Experts of a small language model: 48 GeGLU neurons an expert, 217M tokens.
Below are experts of layer 3 (counted from 0) of a mixture-of-experts language model. Rows are named router (the router's row for the expert), gate (a neuron's input weights, with its number), up (a neuron's input weights, with its number) and show model dimensions 0-95. Each number is 200 + 40 x the weight over its row's rms, rounded and kept within 0 to 999.
Before each expert's rows: "mostly gets" lists some tokens that are sent to it at least half of the time. This comes from a sample of Wikipedia text that the model never trained on.

# expert 43
mostly gets: "un", "overn", " play", "unn", "row", "ort"
router,154,210,210,192,205,222,191,184,174,106,261,149,163,228,250,179,183,304,169,210,194,165,224,209,185,223,159,240,175,224,169,119,158,228,114,206,288,221,182,203,228,233,255,154,247,186,246,182,210,233,108,190,134,264,219,143,207,228,178,166,251,192,220,288,243,226,257,138,186,229,170,193,217,222,208,176,263,235,239,186,171,195,157,185,219,222,238,229,187,176,170,114,223,234,216,204
gate0,227,192,148,217,214,232,176,233,141,229,190,249,125,262,226,117,197,210,134,138,143,191,213,242,211,219,188,197,225,193,238,219,197,256,168,159,242,215,230,233,275,234,249,200,272,171,216,220,186,201,264,189,121,128,203,194,214,236,217,226,237,190,245,234,167,268,224,235,236,235,186,214,157,172,174,272,299,176,188,131,202,223,163,136,195,229,254,243,133,213,225,205,145,200,222,143
up0,203,187,230,245,207,189,257,214,212,178,249,234,186,208,91,185,231,271,242,219,160,244,207,120,217,139,162,192,177,182,219,243,228,257,202,196,180,175,162,225,131,206,225,187,216,172,186,137,227,236,151,127,184,149,204,264,240,242,222,180,223,177,169,213,151,218,275,259,225,215,193,149,190,214,181,235,252,165,155,181,96,195,218,260,273,123,200,171,247,196,257,184,144,235,229,231
gate1,276,210,148,168,193,189,251,264,224,254,211,196,287,191,220,275,124,174,188,188,255,214,154,175,176,216,155,174,198,226,159,185,191,226,203,194,183,211,183,175,213,233,282,176,186,226,222,211,219,222,210,204,224,214,135,119,281,147,209,229,196,216,236,145,159,210,215,188,168,270,107,225,220,168,198,221,283,167,117,180,172,216,231,166,140,276,249,246,167,214,229,147,167,258,221,211
up1,187,257,164,203,185,148,162,198,214,221,184,203,194,226,202,242,150,250,214,183,164,175,265,199,185,188,144,267,152,212,207,184,245,226,193,221,257,227,183,166,192,283,186,233,294,182,199,151,248,200,228,191,219,216,138,236,269,202,192,209,171,196,193,248,148,171,157,256,280,219,226,199,206,190,181,259,237,349,221,205,244,204,197,167,277,186,170,268,154,177,104,191,162,190,207,166

# expert 95
mostly gets: "ampions", "stem", "gan", "eries", "ights", "az"
router,194,307,174,193,203,206,279,166,205,96,226,183,193,268,193,107,180,216,185,161,211,218,165,243,225,165,220,229,161,192,208,176,191,257,151,206,279,204,209,216,196,233,191,190,281,208,159,110,236,246,200,254,194,260,224,198,207,260,170,253,146,218,205,273,147,172,221,172,196,160,173,178,173,265,223,165,229,269,169,237,205,231,181,165,218,234,211,231,225,218,114,169,216,208,189,139
gate2,175,220,138,150,263,225,145,259,238,137,215,246,167,209,207,219,164,176,261,160,221,219,196,232,196,195,242,208,192,175,169,110,132,227,237,218,207,252,237,164,107,242,245,239,204,215,159,137,267,210,178,152,253,206,220,216,194,180,267,188,209,136,196,165,193,178,201,165,209,212,285,108,194,166,181,149,244,211,166,124,151,212,159,144,217,189,196,177,149,190,194,230,216,213,110,213
up2,161,187,149,172,191,221,187,242,254,235,154,94,120,219,215,262,189,161,214,151,226,235,170,275,192,176,237,187,183,212,160,203,219,219,164,196,208,195,237,191,188,203,96,234,192,213,181,149,248,246,128,240,240,210,211,87,208,233,257,215,190,189,183,204,160,237,247,211,220,210,228,184,196,200,177,215,235,137,237,71,151,149,168,161,246,189,228,261,206,213,245,180,162,155,201,198
gate3,161,210,166,158,150,187,188,122,181,197,157,265,214,259,231,181,186,141,207,187,164,184,207,180,205,190,186,216,196,267,232,155,211,149,124,213,193,229,245,199,198,162,146,156,267,234,256,182,298,169,147,168,246,224,187,208,252,146,84,205,225,178,205,238,255,191,197,168,199,175,178,190,228,312,221,207,139,188,222,197,179,193,280,162,213,285,230,223,263,214,178,235,165,207,223,224
up3,130,176,199,254,221,166,141,214,302,211,195,198,261,219,265,192,228,212,212,184,237,177,144,239,172,186,184,177,233,262,165,213,100,161,289,216,234,173,198,199,213,251,258,234,136,255,199,251,199,239,223,127,178,207,253,188,208,302,214,224,208,169,219,145,254,209,150,250,172,214,202,168,271,182,166,234,150,223,218,156,171,186,213,208,239,252,244,229,203,173,156,195,240,145,204,233

# expert 96
mostly gets: "ó", "í", "á", "š", "ael", "n"
router,236,190,187,255,239,202,234,198,196,92,229,211,148,198,264,128,180,230,241,163,185,112,186,175,205,194,202,213,118,177,188,104,227,273,177,170,247,236,172,145,259,211,249,201,236,162,234,190,140,232,146,268,200,166,243,233,162,276,199,168,226,189,267,258,216,186,210,179,155,186,217,200,173,254,256,165,201,229,233,160,210,211,149,229,199,261,238,265,192,238,226,180,218,216,219,154
gate0,205,264,240,230,255,132,232,173,167,216,219,234,225,156,217,203,194,189,197,176,193,143,134,180,207,241,184,279,283,210,201,207,183,169,263,239,198,211,205,172,263,239,193,247,146,168,241,228,143,230,152,222,250,232,175,296,266,250,166,241,173,189,149,193,210,226,201,143,190,151,199,239,234,187,218,255,275,189,199,162,205,282,180,229,137,202,122,188,245,246,174,193,175,278,161,229
up0,216,224,173,177,206,121,245,162,149,194,230,246,210,210,248,180,186,201,163,206,223,165,248,98,239,274,235,230,166,257,281,211,231,178,152,201,206,256,235,263,179,158,221,245,124,147,135,202,204,190,239,252,189,207,161,169,107,207,248,226,182,214,227,192,162,186,223,291,158,184,166,196,247,231,186,222,189,228,196,157,186,245,237,160,252,200,262,228,208,123,258,189,240,230,154,226
gate1,192,208,181,175,75,205,187,258,217,179,226,184,245,226,129,164,156,196,187,270,247,204,188,179,151,213,191,230,158,200,205,213,243,168,193,170,186,158,163,222,144,217,143,173,172,201,216,174,235,181,264,215,183,245,206,197,191,180,229,175,208,179,237,283,253,184,229,127,196,180,226,221,117,273,277,136,190,145,234,140,231,158,122,204,189,206,272,177,165,256,231,216,182,295,188,230
up1,158,153,211,216,283,182,211,217,158,233,186,182,162,152,214,253,262,177,161,183,215,252,210,185,254,119,134,168,250,206,194,261,120,245,216,210,164,183,151,264,251,208,188,180,244,148,171,252,206,226,199,208,221,228,115,129,148,238,196,222,248,201,180,225,155,197,146,210,258,266,205,284,187,209,256,197,191,182,253,216,214,215,161,263,183,247,223,275,257,183,244,195,245,219,220,167

# expert 100
mostly gets: "oard", "overn", "ck", "ience", "ball", " Gl"
router,152,243,241,257,221,136,139,150,211,89,203,100,153,204,182,171,189,231,168,236,200,175,223,193,207,186,200,295,143,234,150,187,173,274,193,210,285,161,188,193,253,227,209,213,264,178,186,161,176,200,121,207,161,170,238,229,197,295,133,175,233,195,198,253,161,215,207,192,186,167,184,167,154,190,261,186,236,202,202,224,200,185,184,159,211,203,242,233,184,173,208,116,203,197,257,145
gate2,228,232,153,189,219,195,111,205,223,222,140,189,145,210,204,206,193,212,209,283,190,162,229,221,157,209,176,277,184,148,143,228,156,206,204,262,213,206,163,190,164,204,227,285,177,194,218,101,250,138,222,144,229,238,188,200,188,225,181,217,156,244,221,203,109,232,171,216,217,255,187,175,160,185,209,187,320,202,200,164,214,149,125,189,206,188,199,281,188,167,220,258,230,240,197,287
up2,285,180,186,239,162,279,132,186,193,198,186,143,134,169,197,180,148,223,207,188,274,199,170,155,141,166,154,219,198,193,138,196,264,218,305,193,191,191,247,224,264,191,220,175,141,208,125,218,176,160,206,144,193,184,235,240,187,138,221,206,200,165,209,206,210,262,166,191,121,126,149,134,184,206,178,241,211,187,192,177,221,211,122,140,280,186,220,228,151,209,234,183,218,223,242,213
gate3,187,193,183,229,215,160,217,207,234,286,203,197,161,236,191,188,270,205,232,281,152,137,223,173,233,141,159,211,118,176,213,203,159,185,164,215,172,194,183,231,191,220,174,244,188,217,162,182,139,171,215,260,192,211,247,247,170,230,169,128,184,282,161,246,163,232,211,177,213,149,232,118,223,244,262,243,175,178,125,206,283,167,163,200,199,196,249,282,255,226,188,236,282,167,216,245
up3,237,172,220,217,184,230,253,204,246,182,235,166,177,240,219,187,209,219,198,218,228,243,197,234,163,114,150,215,221,186,194,164,171,228,217,108,211,169,184,261,166,204,171,207,215,204,221,165,183,178,168,266,156,142,164,207,189,253,152,193,210,278,275,141,235,228,175,246,204,181,263,224,183,130,229,213,200,222,113,160,190,210,153,132,234,203,230,190,127,277,187,161,247,65,222,213

# expert 41
mostly gets: "very", "angu", "×", "x", "eng", "ld"
router,210,190,208,221,204,135,208,204,241,187,225,116,164,233,153,174,174,266,183,206,198,152,179,241,223,223,168,264,247,239,117,158,187,230,166,318,175,253,225,190,220,181,185,217,269,201,239,205,185,245,194,241,83,235,192,185,166,228,176,236,186,251,217,296,273,156,179,136,178,209,260,235,154,238,236,185,190,210,169,163,211,186,238,134,181,178,221,227,188,216,163,177,174,257,257,184
gate0,206,143,207,133,221,189,205,165,239,161,183,145,173,267,188,202,190,283,136,177,276,152,139,169,195,225,204,243,213,226,208,191,202,197,156,133,246,228,248,169,215,267,182,160,209,194,235,182,201,117,281,229,230,191,227,163,126,177,154,127,218,276,208,269,246,188,175,185,177,238,217,255,178,142,246,197,238,225,200,195,231,178,88,238,158,239,196,234,209,163,211,179,182,203,172,155
up0,185,221,195,254,167,239,201,194,173,203,136,158,201,191,180,207,221,168,245,211,170,174,123,169,172,216,182,191,193,179,210,160,242,234,155,229,188,179,182,139,198,276,214,250,187,103,235,173,158,234,267,138,223,242,241,235,204,209,169,149,189,248,260,229,260,147,169,170,138,226,302,273,194,158,135,118,238,225,186,143,213,166,162,276,191,244,212,211,166,202,226,180,209,238,210,123
gate1,266,152,257,306,231,209,174,163,177,181,121,188,180,217,200,232,143,198,214,199,241,208,175,251,311,234,180,207,200,264,204,216,262,221,216,245,260,209,179,260,231,192,257,173,140,208,182,245,129,211,222,219,215,219,241,201,281,255,220,140,259,211,174,191,177,246,264,166,145,225,202,208,172,141,183,223,220,221,163,150,164,151,193,223,223,266,143,182,191,166,131,215,179,175,195,179
up1,188,262,196,178,207,196,172,174,197,201,112,271,174,159,204,212,155,130,222,296,153,131,254,212,276,201,207,217,180,177,194,206,187,184,193,248,173,191,187,196,217,158,301,251,192,195,215,231,190,184,263,229,206,215,159,203,255,156,191,188,208,191,244,194,183,297,215,240,167,150,148,220,221,171,196,210,130,210,134,274,245,220,179,141,221,137,248,159,190,214,257,174,207,222,281,262

# expert 104
mostly gets: " York", "ton", "ford", "son", "ington", "merican"
router,229,274,282,216,219,216,201,96,258,127,240,122,185,248,165,166,170,264,250,205,211,180,198,225,199,195,215,178,190,233,160,199,161,218,206,225,156,251,155,180,251,284,199,186,274,131,211,204,193,197,168,254,148,169,218,223,223,311,193,202,219,227,168,186,173,206,161,190,171,167,223,171,233,207,210,164,160,191,159,235,203,254,217,191,164,164,187,259,229,176,206,181,214,244,296,120
gate0,225,211,223,157,236,167,267,153,195,90,210,189,304,221,227,203,138,229,314,204,195,281,190,210,207,212,193,244,215,235,281,180,238,184,245,229,193,234,174,187,159,172,159,142,161,151,181,131,247,158,201,270,278,256,152,217,190,216,185,153,212,135,177,199,240,192,157,182,246,234,239,207,226,213,205,196,231,171,230,199,266,187,231,219,160,166,206,233,217,254,190,170,260,196,214,178
up0,163,178,228,193,193,186,204,185,238,215,99,182,185,236,222,185,197,203,286,267,141,199,180,173,191,188,151,183,217,234,149,262,241,240,236,233,158,266,208,133,213,262,193,229,174,193,181,205,223,215,211,237,150,280,161,192,192,205,107,190,223,236,167,189,178,161,231,173,159,203,322,218,204,195,163,232,210,216,194,219,160,219,296,203,233,207,246,204,158,217,228,170,333,195,190,154
gate1,204,146,140,175,214,280,164,186,203,221,196,196,253,224,233,179,223,187,195,212,155,235,147,182,239,151,219,205,176,290,176,174,208,176,243,209,187,194,225,235,212,232,160,205,157,277,213,266,231,263,190,244,110,109,233,193,279,230,196,133,196,218,109,209,192,219,287,185,200,144,214,166,188,221,206,208,150,240,213,173,225,237,193,157,205,238,191,211,294,236,159,182,136,190,253,138
up1,234,201,152,172,175,255,134,225,196,184,158,194,259,172,217,141,239,175,164,235,193,222,185,163,299,211,145,108,149,181,196,226,214,300,173,190,287,239,254,221,206,158,214,205,230,159,155,195,243,207,188,222,259,229,100,218,235,260,201,174,215,290,196,157,256,216,178,176,234,226,232,243,190,171,254,177,230,213,165,185,166,165,177,175,224,270,193,257,230,220,196,145,196,207,150,178

# expert 57
mostly gets: "ect", "stit", "ident", " prov", "fer", "por"
router,182,290,278,264,190,172,249,235,228,168,229,205,213,172,208,212,149,227,152,196,237,207,214,295,159,108,235,220,164,219,143,171,136,252,145,272,200,177,201,243,221,169,158,186,210,163,209,176,217,218,131,240,159,184,156,206,225,232,201,234,206,195,269,245,222,194,213,173,197,195,176,246,239,252,304,158,146,244,146,195,222,190,178,183,197,225,221,247,213,181,116,167,177,273,216,233
gate0,186,193,228,300,199,222,185,284,236,183,254,153,154,254,200,184,193,236,174,198,224,238,258,245,130,173,215,182,208,226,316,228,173,154,113,195,146,161,180,187,208,205,200,167,211,229,211,217,264,232,142,231,174,171,174,190,158,197,143,230,227,237,235,200,140,217,193,137,202,226,156,239,187,205,296,246,149,177,204,174,206,243,208,190,203,223,218,244,215,75,196,205,197,255,236,226
up0,165,174,138,198,159,150,188,247,223,246,213,208,181,181,166,159,154,226,159,212,162,187,222,221,216,149,199,197,186,219,159,179,149,198,221,261,112,172,288,227,169,203,237,248,256,223,209,180,183,226,195,269,182,163,150,234,125,218,252,215,149,191,235,280,236,102,226,146,248,233,167,156,237,240,233,171,183,224,302,203,160,192,218,180,170,222,176,137,132,240,232,213,169,174,132,199
gate1,165,209,237,228,105,152,223,279,258,175,215,171,248,206,238,184,224,195,190,222,199,146,144,229,205,121,189,228,182,162,201,258,177,263,150,158,221,142,175,174,268,209,198,164,175,233,162,151,182,248,131,243,158,187,159,275,239,272,222,201,218,147,276,222,162,165,247,183,160,186,149,223,245,183,195,206,243,192,231,213,239,249,210,225,227,267,217,209,154,163,125,202,195,276,185,233
up1,175,206,171,223,226,126,227,230,173,104,138,187,169,151,178,260,191,171,125,221,217,260,276,184,206,249,180,207,244,266,152,232,221,246,165,226,215,209,176,82,175,267,195,183,224,165,173,227,197,187,134,219,158,188,184,140,207,157,186,171,174,175,212,164,189,194,221,217,245,264,222,232,272,230,229,130,199,185,181,139,173,193,205,205,218,315,167,224,205,135,148,204,176,204,183,218

# expert 23
mostly gets: " her", " his", " he", " they", " its", " who"
router,242,219,240,263,184,217,212,178,265,164,232,154,192,218,163,227,175,237,209,233,235,197,234,271,273,199,257,213,174,239,227,165,244,226,200,290,227,192,297,202,153,212,155,192,205,211,192,128,203,258,170,249,163,189,222,221,214,234,137,154,149,169,192,235,171,231,243,219,134,192,237,155,218,261,170,197,175,237,223,165,200,145,225,257,176,165,203,269,317,203,243,159,257,242,240,219
gate0,216,164,152,174,181,147,218,146,201,144,259,136,133,172,146,229,241,259,184,251,189,258,88,208,224,115,192,176,196,125,235,258,143,237,177,176,147,163,207,221,207,194,186,265,230,194,120,281,172,177,214,230,125,199,247,199,193,188,198,186,205,178,173,168,189,247,234,182,207,195,182,225,257,281,249,169,221,224,186,196,111,233,258,181,209,192,192,159,192,200,163,182,151,198,190,182
up0,214,173,223,208,179,202,130,223,250,191,222,208,180,213,211,193,225,188,127,241,287,239,146,141,210,134,140,178,135,197,182,219,263,199,213,232,278,271,238,235,169,222,237,183,243,243,188,146,200,174,150,238,177,260,148,178,252,224,181,212,254,165,185,165,216,208,145,227,267,153,216,202,254,250,251,193,203,151,218,237,222,234,151,229,216,282,183,222,161,304,227,194,254,238,152,188
gate1,213,188,194,221,177,185,261,149,242,218,196,138,126,179,209,196,200,133,228,221,255,251,178,229,247,247,181,253,194,221,168,260,131,236,191,166,160,200,198,195,210,197,100,189,173,131,208,202,190,169,166,231,178,197,135,213,184,216,226,186,211,203,232,175,214,138,176,218,263,166,229,143,227,312,96,246,271,279,176,201,238,133,238,132,196,182,245,179,235,193,211,177,194,146,191,228
up1,211,152,201,192,186,215,236,199,130,259,220,229,251,152,139,222,195,216,165,171,196,153,199,160,118,140,216,221,179,231,208,227,198,107,181,170,262,185,214,227,171,221,181,154,145,186,212,146,194,188,169,208,164,201,182,204,202,201,242,209,188,182,206,269,144,185,216,216,126,117,258,232,192,108,207,254,314,191,305,257,273,243,213,181,191,215,214,181,165,261,249,222,195,222,219,207

# expert 118
mostly gets: "é", "á", "^{", "_{", "í", "ü"
router,211,206,215,274,193,154,286,168,164,175,241,187,123,233,241,169,165,285,223,164,159,191,221,166,242,170,186,237,168,247,218,133,161,238,127,186,195,207,195,191,213,181,185,211,235,184,229,181,207,259,119,288,158,204,218,186,129,238,137,183,178,220,213,205,256,235,232,191,128,166,240,139,235,233,310,212,181,221,182,187,261,201,160,193,162,231,193,272,170,256,170,195,186,198,243,178
gate0,220,264,168,256,169,166,303,222,173,259,167,157,145,283,240,206,101,190,198,153,173,239,241,216,139,179,196,265,220,208,160,185,270,212,233,180,299,196,227,194,241,173,261,215,168,237,130,210,191,211,209,250,216,149,234,184,188,231,238,217,183,194,232,153,180,201,237,253,182,193,177,182,203,203,176,171,188,151,199,166,130,217,146,127,220,262,136,164,192,229,228,143,231,225,186,230
up0,181,232,216,134,196,188,202,199,160,118,239,206,267,181,103,167,214,205,190,244,182,174,198,213,198,222,165,254,170,196,249,243,184,202,110,275,245,269,229,205,191,238,227,177,153,191,146,221,214,162,309,182,215,248,224,206,233,216,188,175,236,167,255,185,157,210,136,145,227,102,270,218,197,213,227,229,136,231,253,243,186,176,204,214,189,179,154,215,148,210,144,187,172,171,223,277
gate1,172,224,165,201,197,205,210,194,183,208,118,181,221,196,175,118,182,176,232,183,151,169,208,252,159,165,242,211,208,239,154,183,223,237,160,247,191,199,166,221,181,186,227,174,123,171,239,238,221,218,248,180,177,151,222,111,126,184,214,171,186,165,256,210,255,282,231,225,170,205,182,138,170,218,138,215,248,190,155,138,220,97,160,124,215,247,267,190,193,196,198,311,184,141,162,216
up1,145,191,250,216,200,197,198,199,228,241,189,222,133,298,256,223,176,216,191,166,200,210,184,156,189,181,228,180,226,192,250,119,201,252,234,167,224,161,239,113,229,197,198,239,240,234,242,150,208,176,223,236,208,215,258,198,218,152,253,289,227,164,167,145,194,201,182,211,219,194,233,180,134,106,198,287,162,276,212,98,200,141,175,158,207,190,266,242,206,138,182,236,174,193,223,196

# expert 28
mostly gets: "istor", "в", "ild", "ld"
router,221,304,183,208,185,163,260,201,214,159,254,148,199,205,213,132,170,249,202,196,215,190,170,188,253,232,159,208,154,194,215,182,201,264,138,293,268,205,207,196,212,233,180,182,232,235,163,160,209,197,176,233,150,291,244,209,233,216,104,180,164,163,202,318,184,171,226,201,190,156,209,209,206,266,203,204,235,286,210,168,242,250,235,230,168,177,251,249,222,225,142,181,269,203,206,195
gate0,167,267,187,254,135,176,202,158,153,211,210,234,226,244,209,228,242,202,174,193,183,264,174,105,166,218,206,189,268,331,194,167,178,152,189,183,223,158,160,192,124,197,228,159,252,195,206,121,222,245,225,208,197,196,227,230,245,179,188,178,205,174,249,156,103,222,225,183,199,250,252,150,220,167,185,223,211,157,265,187,234,224,231,210,212,214,221,216,128,212,195,179,262,249,276,262
up0,140,309,248,206,309,119,175,183,207,189,230,175,181,216,188,219,175,225,199,200,201,212,206,172,154,236,178,141,233,175,191,174,164,214,199,272,250,167,175,212,281,188,191,212,201,156,186,189,170,168,222,223,284,176,276,250,199,155,225,181,168,247,165,177,199,250,164,191,259,266,209,157,202,94,253,134,176,181,207,189,154,208,243,140,213,228,242,164,138,153,242,213,220,196,177,175
gate1,155,208,210,174,256,160,257,206,113,246,169,184,159,235,278,191,189,213,263,150,149,237,229,191,219,181,187,139,223,220,205,203,280,130,158,183,172,231,133,151,190,236,251,264,223,135,155,227,212,196,153,199,203,221,234,224,244,139,218,224,162,189,168,262,189,206,229,208,170,185,155,290,179,181,172,169,151,204,296,212,220,132,128,227,223,162,141,243,240,236,225,174,200,188,233,183
up1,271,138,115,249,255,209,185,171,237,143,240,157,207,278,194,214,251,165,175,228,161,215,119,241,217,215,178,287,165,253,120,198,268,159,214,238,180,219,191,226,194,199,210,208,198,214,233,168,215,229,247,142,197,145,194,187,180,269,260,259,215,173,225,119,250,185,174,193,162,207,191,216,196,261,213,257,155,147,153,193,240,214,180,173,248,124,190,197,268,212,236,158,219,196,170,189

# expert 47
mostly gets: " is", " was", " are", " had", " also", " it"
router,202,219,157,212,174,213,206,209,241,181,291,218,155,223,224,193,171,244,154,230,124,173,249,254,237,196,250,193,215,263,163,227,261,235,161,244,249,161,209,181,221,217,270,168,234,213,194,140,223,257,192,265,168,150,208,220,159,221,147,167,117,212,233,286,149,237,204,251,237,143,183,201,214,191,270,161,156,244,208,214,268,176,220,237,131,176,190,207,188,186,141,147,259,243,256,172
gate3,184,237,219,167,192,228,293,225,251,241,256,202,70,209,210,133,173,165,204,205,211,229,208,243,186,240,213,196,209,164,174,191,173,281,153,245,204,198,222,148,162,209,210,178,228,182,115,241,207,252,210,190,235,271,142,197,165,230,187,152,194,233,178,148,210,168,153,271,203,219,209,171,215,226,223,221,221,208,195,227,229,226,207,314,137,209,224,193,195,173,214,173,293,300,232,231
up3,235,132,205,136,243,153,141,173,242,174,197,250,151,192,176,187,208,168,169,178,207,169,243,195,169,195,154,205,231,150,207,216,217,234,217,204,108,227,185,182,124,153,315,180,227,216,162,243,171,231,203,167,205,194,161,186,198,178,222,204,160,177,204,201,169,100,199,171,185,223,205,157,183,225,222,224,172,151,208,248,230,190,278,284,164,177,159,191,139,263,225,135,314,190,247,248
gate4,240,190,175,258,169,156,243,199,195,268,232,239,145,248,218,212,204,176,192,289,313,198,126,205,230,163,138,176,230,241,153,187,180,254,183,257,179,163,238,209,321,150,213,193,171,250,153,241,152,251,164,161,154,205,177,200,177,233,239,214,155,264,260,190,234,224,214,236,194,164,130,104,210,191,240,191,226,214,171,241,180,168,174,193,136,185,211,183,214,227,216,192,218,224,181,214
up4,110,218,100,244,218,136,157,161,165,219,250,236,139,219,214,194,233,248,224,227,144,218,229,198,204,144,221,219,266,237,156,178,141,104,228,207,193,208,174,141,115,117,131,183,246,200,156,165,226,176,213,205,195,205,220,158,222,181,194,214,200,170,168,196,171,239,196,267,122,243,208,275,209,201,170,183,225,238,215,235,189,189,112,174,246,196,230,206,209,225,180,260,264,213,197,204

# expert 50
mostly gets: "u", "g", " Gu", "ul", "ig", "ung"
router,183,188,224,223,175,143,235,240,243,107,228,190,124,173,150,179,149,247,238,240,170,126,203,198,142,227,159,212,175,160,160,164,192,278,188,205,285,226,225,226,194,217,276,230,233,213,179,166,217,202,156,223,165,221,143,222,180,169,175,199,176,194,254,221,230,204,177,154,111,210,254,166,136,222,221,171,219,228,179,243,203,255,213,140,170,193,235,197,231,257,200,139,219,316,175,142
gate0,223,226,217,164,236,179,182,241,252,170,266,164,224,218,164,195,236,128,272,231,137,180,166,180,169,140,224,261,223,151,277,178,151,216,169,213,212,240,250,187,120,187,234,198,180,199,165,235,125,165,188,241,159,160,263,254,194,171,168,137,222,212,260,268,167,165,233,230,208,182,254,196,251,230,220,188,228,159,268,231,254,195,230,145,131,148,175,259,200,178,222,243,222,223,213,262
up0,230,179,163,188,153,206,236,172,189,198,205,192,206,114,168,119,190,166,205,238,206,108,161,175,190,208,229,220,172,217,200,261,192,238,186,173,163,197,104,141,243,262,251,172,181,159,207,132,243,146,262,195,155,144,164,221,147,237,235,170,230,139,254,187,222,193,169,271,232,228,235,241,156,184,184,210,123,206,139,240,158,191,144,224,193,267,175,248,172,198,251,211,137,154,235,231
gate1,149,182,217,241,200,144,170,221,234,199,205,217,251,141,207,175,172,204,232,213,177,217,218,118,226,111,165,212,166,181,148,186,298,205,218,181,182,235,261,235,161,189,199,288,239,266,199,273,205,281,201,222,198,154,211,234,215,226,229,188,184,163,235,188,150,205,252,229,193,181,254,250,240,175,295,192,262,181,236,209,179,165,278,195,145,156,173,190,232,228,132,254,207,265,253,192
up1,128,146,156,167,231,175,166,292,139,176,289,169,248,199,182,249,240,162,201,203,277,148,172,167,133,175,144,285,217,213,159,173,159,197,235,216,171,189,253,146,249,172,186,220,255,258,157,222,191,197,175,185,159,149,226,238,132,218,193,150,266,148,216,217,222,214,204,236,223,221,205,213,167,135,196,196,200,177,232,234,273,203,204,196,166,202,184,189,268,171,226,116,152,219,236,166

# expert 92
mostly gets: "an", "on", "ans", "ana", "am", "han"
router,213,205,224,208,216,226,251,184,293,128,249,165,171,196,220,159,172,188,154,109,245,158,203,234,224,223,198,210,207,238,190,201,173,302,165,228,277,275,224,218,281,227,186,180,240,182,248,219,281,234,118,194,149,210,188,265,172,194,222,197,244,261,170,226,181,187,183,163,217,215,180,113,210,183,223,114,229,211,182,178,231,194,188,235,209,180,218,295,211,173,238,225,269,183,203,206
gate0,149,115,162,218,266,147,249,279,239,174,174,190,140,184,148,239,170,136,163,140,194,227,156,193,219,199,168,197,196,256,208,160,241,224,166,152,205,258,228,201,188,139,231,237,181,211,277,177,174,182,215,211,200,235,287,228,237,239,157,230,127,169,139,138,213,244,151,293,190,218,264,153,169,235,216,229,238,215,197,225,229,205,221,197,169,132,191,159,145,244,225,225,221,201,171,233
up0,155,236,175,192,164,168,270,272,211,211,190,179,205,178,227,156,145,226,249,177,169,117,136,173,227,201,196,119,100,252,277,149,229,214,171,199,147,201,171,159,200,204,201,232,208,219,235,165,218,194,250,182,213,271,146,228,270,240,177,215,250,210,131,112,183,160,129,207,164,149,240,177,175,178,238,234,223,241,254,186,233,205,116,221,229,206,247,258,178,202,194,190,213,166,197,176
gate1,172,114,198,192,265,182,208,209,237,179,258,232,254,206,216,278,186,253,168,239,230,107,246,184,207,280,168,244,254,151,292,215,184,246,178,153,189,230,130,148,197,238,187,191,200,202,228,206,228,199,114,242,228,147,181,204,154,241,233,179,168,199,237,172,261,173,235,170,142,204,195,247,224,291,185,201,163,186,237,188,125,199,205,215,179,112,190,189,177,181,246,163,194,235,173,170
up1,191,230,237,205,262,218,135,245,195,213,172,203,238,243,207,199,186,166,216,164,176,189,266,148,163,220,175,237,247,246,191,214,171,248,222,165,194,267,223,151,248,231,190,202,202,174,252,296,178,214,203,253,216,169,131,196,231,105,156,254,223,126,125,126,206,199,239,212,131,191,212,214,252,185,228,211,197,206,258,190,186,215,104,149,164,156,209,165,188,268,165,149,200,129,168,159

# expert 65
mostly gets: "g", "ag", "am", " ag", "em", "um"
router,239,248,254,215,232,166,225,156,224,150,250,211,173,162,131,158,77,239,100,177,192,173,266,162,207,166,222,218,220,197,179,137,206,244,178,166,301,259,191,222,248,267,210,215,221,223,190,229,227,235,165,240,210,225,206,300,164,273,157,199,215,211,259,193,206,206,156,144,134,224,152,199,152,216,213,238,171,204,220,231,207,180,206,163,210,203,225,181,252,260,193,205,202,263,198,189
gate0,157,146,201,231,196,148,187,214,191,138,190,151,118,242,194,163,242,204,179,148,246,191,175,206,252,132,114,240,193,242,178,163,194,239,250,167,246,151,242,241,110,136,197,204,237,290,233,202,184,217,183,199,250,162,179,239,251,255,217,162,168,211,171,203,258,259,219,133,207,178,263,213,224,164,220,125,189,152,218,239,211,168,199,254,143,190,170,217,159,151,192,187,192,205,242,276
up0,227,187,202,194,280,219,156,209,218,215,171,232,164,190,213,181,321,163,187,184,199,200,193,213,207,208,299,226,284,206,268,186,193,190,208,216,176,263,247,229,288,242,245,213,249,102,165,226,257,213,183,199,203,181,187,191,234,188,184,194,189,219,192,190,234,185,275,158,198,226,227,233,220,304,228,216,219,148,177,125,183,213,209,165,215,170,82,194,189,192,120,168,195,192,180,250
gate1,261,279,245,162,151,241,204,151,273,117,240,211,199,214,147,150,181,202,205,192,241,168,172,140,226,242,188,171,250,156,141,189,226,185,235,238,242,216,257,143,225,155,210,215,123,180,253,211,203,222,233,240,174,258,199,227,216,263,162,147,291,189,226,145,227,209,187,256,197,121,161,233,136,268,232,192,212,145,215,162,217,183,236,197,247,238,266,173,198,239,240,211,186,183,181,213
up1,172,200,274,218,159,196,166,137,208,211,238,234,190,259,185,198,233,260,141,257,222,129,178,184,189,161,191,224,257,224,191,257,282,239,230,194,194,195,157,206,233,241,231,215,206,157,209,218,203,131,248,205,188,296,197,213,191,224,288,250,194,238,203,240,117,147,205,261,119,124,252,235,263,181,206,240,235,154,258,126,213,213,235,201,162,181,231,241,175,206,231,251,205,195,203,179